{
  "d_model": 128,
  "experts_per_token": 4,
  "moe_layers": [0, 2, 4, 6, 8, 10, 12, 14, 16],
  "router_score": "sigmoid",
  "balance_loss": 0.000113,
  "groups_per_token": 3,
  "init_std_router": 0.00926,
  "lr_router": 0.00109,
  "vocab_size": 4096,
  "norm": "rmsnorm",
  "tie_embeddings": false,
  "beta2": 0.99,
  "train_tokens": 628000000
}
Below are experts of layer 2 (counted from 0) of a mixture-of-experts language model. Rows are named router (the router's row for the expert), up (a neuron's input weights, with its number), down (a neuron's output weights, with its number) and show model dimensions 0-127. Each number is 50 + 10 x the weight over its row's rms, rounded and kept within 0 to 99.
After each expert's rows: "comes after" lists some tokens at least twice as common just before its tokens as in all text; "comes before" lists some tokens at least twice as common just after its tokens as in all text. This comes from a sample of Wikipedia text that the model never trained on. Tokens count by the router's weight.

# expert 32
router:62 34 46 70 61 58 60 51 45 65 48 41 38 55 57 40 21 72 31 43 41 52 50 62 56 53 51 52 39 46 63 67 58 48 59 49 45 53 63 53 52 64 61 47 50 52 32 46 48 50 52 43 52 43 43 48 50 58 46 36 57 33 62 45 52 52 31 46 40 58 58 26 56 51 52 50 42 49 68 54 52 41 36 66 43 53 45 44 48 46 55 25 60 60 54 35 58 47 59 60 64 59 39 61 58 45 54 73 43 35 38 42 52 55 40 51 44 58 36 52 46 44 43 49 34 52 45 33
up0:42 49 67 52 61 51 55 39 63 52 25 46 57 47 40 49 43 42 48 62 60 55 60 61 66 44 58 39 37 58 50 36 57 34 62 53 63 54 55 62 50 41 40 50 29 59 46 59 64 58 58 43 34 44 46 66 69 48 33 48 57 46 30 28 68 41 37 40 40 41 41 49 30 47 53 51 67 62 66 36 54 55 52 51 54 42 64 45 54 42 64 63 60 41 56 48 61 46 53 62 48 50 52 62 31 35 32 63 57 61 52 56 52 44 56 46 38 51 43 44 57 49 44 44 40 44 50 52
down0:46 42 42 61 50 45 47 52 40 52 78 49 45 47 43 46 43 62 45 51 66 47 49 64 46 39 63 45 55 44 39 45 60 53 36 62 30 46 66 57 53 49 49 58 63 53 49 41 35 42 46 54 61 36 31 52 65 70 54 51 44 36 55 72 30 63 46 73 55 58 59 56 54 74 47 48 54 53 55 57 44 50 60 56 43 42 47 42 51 57 48 53 61 71 46 44 37 35 46 42 54 57 39 42 39 42 54 55 62 31 32 42 41 58 53 62 25 46 50 55 69 54 53 62 49 48 51 52
comes after: " ", " 1", " 0", ")", " 2", " 3"
comes before: " ", " 0", " 1", " 2", " 6", " 3"

# expert 68
router:66 41 61 50 55 44 57 36 46 57 40 50 49 42 41 52 44 50 51 50 49 45 43 44 65 47 57 46 34 72 61 49 71 53 61 57 47 58 69 39 59 48 45 60 53 54 31 38 57 44 49 55 48 48 50 64 53 56 46 48 65 20 61 46 57 38 44 48 43 51 58 22 56 69 49 56 58 60 56 55 48 48 53 61 48 33 57 31 55 48 44 46 50 57 48 53 58 35 40 56 48 62 59 61 47 57 50 36 41 32 48 57 60 49 20 56 36 41 42 51 35 49 61 33 43 46 66 38
up0:25 55 41 71 64 44 47 47 50 41 48 43 61 41 55 48 37 34 50 53 47 41 66 61 30 39 50 47 36 49 45 48 38 34 30 63 56 53 50 35 50 48 54 69 54 45 41 59 40 56 51 50 52 45 39 52 60 46 41 40 56 40 52 36 51 27 41 38 41 60 45 51 60 54 47 30 58 46 46 52 61 58 61 66 37 48 47 76 58 56 58 42 52 58 40 40 62 52 33 35 47 58 40 67 54 57 51 28 42 58 42 35 52 45 42 59 53 63 48 56 53 51 53 64 71 53 52 51
down0:25 50 57 43 51 59 48 27 49 55 57 41 58 49 37 60 43 49 39 44 51 60 44 33 71 60 57 47 54 48 49 30 40 58 43 53 64 43 63 48 48 40 52 54 38 32 48 54 59 57 53 63 26 52 54 56 34 43 55 72 32 35 65 56 51 49 64 44 54 45 30 51 45 48 64 55 61 42 57 59 48 48 62 33 52 53 46 47 40 53 35 54 26 65 52 63 41 43 48 42 44 50 39 48 46 61 37 41 35 36 60 50 58 57 52 38 27 52 63 52 41 46 56 49 47 44 48 62
comes after: " l", " s", " sh", " to", " sp", " L"
comes before: "ing", " the", " to", "ed", " in", "s"

# expert 78
router:62 24 47 60 44 39 59 49 68 68 49 49 39 42 42 56 36 60 31 48 48 62 38 54 49 48 57 46 50 66 50 81 57 52 56 62 43 67 58 46 40 51 65 43 39 51 52 24 36 48 52 50 57 44 41 56 44 66 51 54 43 52 49 50 64 47 54 68 42 44 40 39 67 64 48 45 41 50 50 60 49 31 62 35 30 32 44 49 41 41 44 53 49 54 40 38 52 49 55 52 59 46 47 64 48 47 42 53 55 40 51 56 46 44 45 59 29 35 33 47 37 49 33 55 46 51 59 40
up0:32 66 41 34 72 61 58 43 34 66 43 46 62 37 42 44 59 58 40 48 26 51 39 60 34 41 45 45 60 42 39 51 47 42 50 62 50 60 41 34 42 45 62 42 47 55 49 52 41 63 52 53 51 45 42 65 41 53 52 33 71 48 56 53 49 41 47 72 53 33 62 39 63 67 57 59 53 43 66 46 61 48 49 55 45 63 63 57 42 43 47 64 45 42 50 37 63 44 44 38 56 44 49 43 31 51 42 37 52 80 67 46 58 56 52 45 50 57 48 45 56 48 39 46 52 48 45 40
down0:53 51 69 58 55 48 35 51 75 45 46 60 40 40 52 35 51 65 41 54 61 57 56 40 59 53 46 52 70 50 46 54 46 48 17 59 58 29 53 51 38 62 24 48 43 53 48 40 44 54 61 41 53 50 50 50 40 70 63 45 67 53 50 45 52 52 40 61 56 55 55 50 46 50 40 42 52 66 54 64 28 56 48 42 52 49 50 44 48 51 58 61 36 38 47 59 26 33 49 58 50 47 59 58 55 43 48 67 38 41 32 52 59 49 54 37 56 54 40 51 40 58 62 41 53 39 35 34
comes after: " |", "|", ";", ":", " /", " on"
comes before: " |", "8", "6", "7", "9", "2"

# expert 74
router:71 42 59 57 58 49 66 49 79 37 53 42 35 49 44 65 54 66 56 35 54 55 27 48 52 45 49 54 40 56 61 48 50 48 60 68 54 67 51 56 54 40 49 43 45 73 50 38 49 57 42 35 42 44 46 60 39 50 46 47 57 50 55 38 61 53 47 47 32 49 48 49 51 63 59 33 38 57 44 42 60 52 44 52 63 44 53 45 45 46 43 40 42 66 51 32 48 51 65 48 47 57 39 59 57 37 68 53 52 52 47 53 47 50 53 52 47 64 37 46 12 64 52 56 35 52 53 31
up0:51 42 44 64 44 44 45 51 46 62 49 33 53 57 43 43 50 61 48 53 57 43 47 38 57 60 50 41 51 52 43 63 36 54 45 54 31 50 41 50 40 53 49 41 46 48 43 64 39 61 41 57 55 49 43 48 69 32 56 25 29 49 38 73 64 49 51 44 41 61 34 60 44 44 42 62 60 45 50 52 39 48 41 34 49 53 57 62 57 45 32 54 47 64 47 39 31 63 57 46 77 49 50 43 41 58 70 60 59 41 46 28 57 52 57 41 40 49 48 48 33 55 30 28 46 52 47 47
down0:54 44 57 38 33 42 41 44 25 42 54 70 53 62 47 47 52 62 60 50 44 54 66 60 49 34 50 50 70 52 43 46 65 49 68 46 59 44 43 61 53 66 33 53 47 43 45 53 66 52 64 63 60 62 43 48 35 60 63 55 58 50 36 51 53 36 49 42 54 40 58 42 56 57 68 60 49 57 43 33 56 39 60 61 45 43 56 45 51 48 48 46 64 35 26 51 52 48 70 56 40 45 50 58 48 53 32 39 61 49 50 42 40 58 52 72 62 52 61 65 63 39 61 46 53 71 46 49
comes after: " in", "In", " January", " In", " May", " (19"
comes before: "5", "7", "8", "6", "3", "2"

# expert 51
router:49 51 60 57 43 46 55 37 51 56 52 46 38 34 40 40 40 49 39 46 51 49 39 61 52 71 55 57 52 51 65 60 57 46 47 63 39 53 57 62 64 30 66 61 23 72 46 38 56 58 53 46 60 43 43 47 41 64 32 35 55 41 48 60 59 48 44 70 32 52 58 25 47 53 48 54 53 57 54 60 52 41 35 41 56 38 38 43 54 60 63 49 47 61 46 50 64 60 42 55 40 35 57 51 49 59 62 54 41 61 54 44 37 41 50 65 49 45 37 60 43 68 58 33 48 48 64 35
up1:43 54 51 58 40 57 56 40 40 58 41 44 37 34 33 40 41 70 47 79 50 59 51 58 45 50 46 40 58 51 40 51 49 37 50 64 47 46 61 49 49 46 57 60 49 46 41 36 52 56 53 48 61 40 47 59 48 55 50 51 68 49 55 54 73 40 41 53 42 69 56 31 53 61 56 72 63 64 52 41 36 61 43 52 47 36 32 49 55 58 46 41 33 62 55 56 29 46 46 43 33 40 55 49 50 54 49 55 58 49 64 46 37 61 35 42 37 44 61 32 42 49 71 36 36 40 48 46
down1:55 44 54 38 68 32 34 55 39 46 72 52 48 42 43 38 65 45 55 60 67 51 57 50 48 50 61 50 61 62 57 51 50 48 48 24 63 43 46 63 57 57 57 57 60 49 51 58 57 41 45 60 55 37 51 37 53 46 37 43 51 65 62 51 51 42 40 67 43 44 27 50 53 63 45 35 38 53 32 54 41 49 33 47 48 50 34 49 31 34 68 62 55 42 47 44 59 37 45 56 69 48 41 53 44 46 66 26 35 49 53 52 59 46 50 50 54 38 52 56 53 62 52 57 54 48 28 63
comes after: "\n", " |", ".", "==", ")", " =="
comes before: "|", "-", "\n", "The", "===", "=="

# expert 19
router:57 51 57 39 44 55 54 35 67 69 62 47 37 34 43 47 49 53 37 47 32 60 37 51 54 60 67 68 47 50 56 42 74 49 56 64 38 54 57 43 43 51 57 43 40 58 49 44 42 45 44 65 67 37 35 49 46 54 47 22 61 35 53 53 64 34 46 44 35 63 43 37 42 46 42 45 48 53 46 74 38 50 40 41 56 37 48 46 58 58 48 34 59 53 41 48 73 48 39 44 52 50 52 59 61 49 74 49 39 48 55 43 53 49 55 56 40 60 49 56 48 66 53 47 38 56 59 32
up1:56 41 55 48 32 36 54 52 67 51 58 48 56 50 41 52 45 63 50 35 49 35 41 44 50 43 51 54 52 64 56 44 38 51 56 62 38 53 29 66 42 61 44 43 46 67 35 60 21 49 52 59 44 59 31 57 51 44 59 35 60 23 51 34 53 55 53 49 70 46 40 54 55 48 47 39 55 46 39 58 44 50 49 44 36 46 50 46 51 62 41 55 31 58 46 69 47 53 48 47 49 32 50 49 41 45 41 70 38 52 58 31 48 40 49 66 59 46 55 46 54 51 33 41 60 34 69 63
down1:37 55 38 48 54 54 49 51 41 63 44 53 46 42 52 50 56 53 26 47 51 49 54 58 46 36 74 43 39 46 49 63 64 43 24 42 55 41 65 35 57 45 59 51 57 51 56 31 59 65 51 49 31 56 61 58 66 35 41 61 45 73 56 50 48 41 55 49 40 30 52 53 56 45 35 50 46 45 54 47 61 48 56 34 54 72 52 44 45 63 49 43 43 54 49 51 51 61 32 53 56 54 68 47 71 54 55 35 48 67 51 54 57 55 63 34 72 48 55 45 44 52 52 64 62 62 38 51
comes after: "\n", ".", " |", " =", "==", ")"
comes before: "\n", "-", "|", "The", "===", "=="

# expert 16
router:56 43 60 59 53 35 61 49 48 53 60 32 48 43 54 57 38 56 38 36 48 42 36 60 51 68 73 53 46 60 47 78 56 34 54 60 36 66 55 38 43 47 54 32 27 54 38 46 48 46 61 54 51 33 38 57 36 56 57 40 48 41 54 43 56 48 59 60 19 46 31 34 45 50 42 50 50 48 66 60 48 50 40 34 52 46 38 43 41 46 47 49 49 55 42 46 63 64 45 51 61 47 45 45 54 55 56 60 51 50 48 35 62 46 38 57 56 55 37 61 41 44 60 30 59 37 55 50
up0:55 53 43 52 60 52 44 59 51 59 41 46 57 63 36 66 50 40 61 71 41 50 61 42 44 51 55 43 49 46 38 59 64 31 49 41 59 66 58 44 47 53 57 34 60 45 61 57 66 31 46 57 34 52 42 57 75 51 53 58 36 38 41 43 53 65 60 63 42 49 30 45 42 49 31 55 50 48 57 64 52 45 58 38 44 47 53 46 45 53 62 54 46 61 43 34 75 50 31 49 23 51 34 52 53 60 47 46 51 61 48 53 29 44 51 53 44 61 34 62 48 53 45 55 40 49 63 36
down0:45 66 58 52 36 60 43 67 53 48 65 63 37 45 44 61 51 53 67 43 66 60 70 57 51 61 36 53 55 57 33 46 55 48 45 50 58 44 51 64 60 58 58 56 68 48 64 56 43 54 55 37 52 37 57 61 39 54 54 47 64 74 72 31 69 52 39 45 65 49 53 45 56 56 74 51 49 54 49 45 65 46 51 54 49 48 43 41 46 49 49 58 43 58 54 46 50 52 66 60 57 34 64 57 41 42 69 28 42 66 44 38 52 45 67 50 53 44 64 35 45 47 46 47 38 47 48 61
comes after: " S", "A", "S", " A", "E", "C"
comes before: " |", "S", "C", "E", "A", "N"

# expert 12
router:54 41 61 53 74 51 59 49 66 44 47 50 37 44 52 53 37 59 33 39 57 46 45 62 48 60 72 44 44 44 51 58 82 37 55 65 44 53 47 58 43 62 60 52 42 46 38 28 40 40 63 57 65 53 46 44 61 44 52 30 51 40 58 44 60 48 34 58 43 53 41 33 54 64 54 46 48 55 60 47 60 49 45 51 36 49 46 41 58 63 43 56 38 65 37 36 43 59 57 60 50 43 54 52 54 39 60 38 51 53 51 52 62 50 51 53 48 33 34 71 31 59 71 46 36 51 56 50
up0:56 35 43 52 40 42 78 56 49 41 51 57 37 39 60 51 46 59 61 38 36 48 35 36 52 70 54 44 45 56 55 57 41 31 38 46 52 67 31 43 69 71 41 54 50 47 62 51 43 33 39 24 46 51 44 55 55 41 77 42 50 49 47 68 68 56 53 49 38 26 42 47 48 44 49 60 50 55 50 41 46 56 60 35 65 37 47 58 41 65 47 49 59 61 50 47 54 41 42 45 53 50 45 41 44 53 51 44 32 51 38 45 57 42 47 42 46 55 45 38 51 58 44 59 64 59 45 47
down0:55 46 29 53 44 45 46 52 42 72 51 47 71 50 59 61 53 66 65 53 31 48 41 48 55 40 44 42 53 37 64 30 38 46 49 56 57 44 60 58 47 44 59 51 62 56 57 52 47 50 46 38 59 38 34 53 36 58 38 41 43 52 31 51 51 52 28 53 54 56 60 70 47 62 57 38 54 59 42 45 58 63 64 26 59 52 48 48 43 44 62 45 54 26 53 50 33 47 32 43 59 16 51 48 49 49 47 37 43 57 52 52 45 60 44 54 47 44 40 60 32 58 50 50 63 50 48 52
comes after: " the", " United", " a", " of", "'s", " The"
comes before: " of", ".", ",", " States", "s", " in"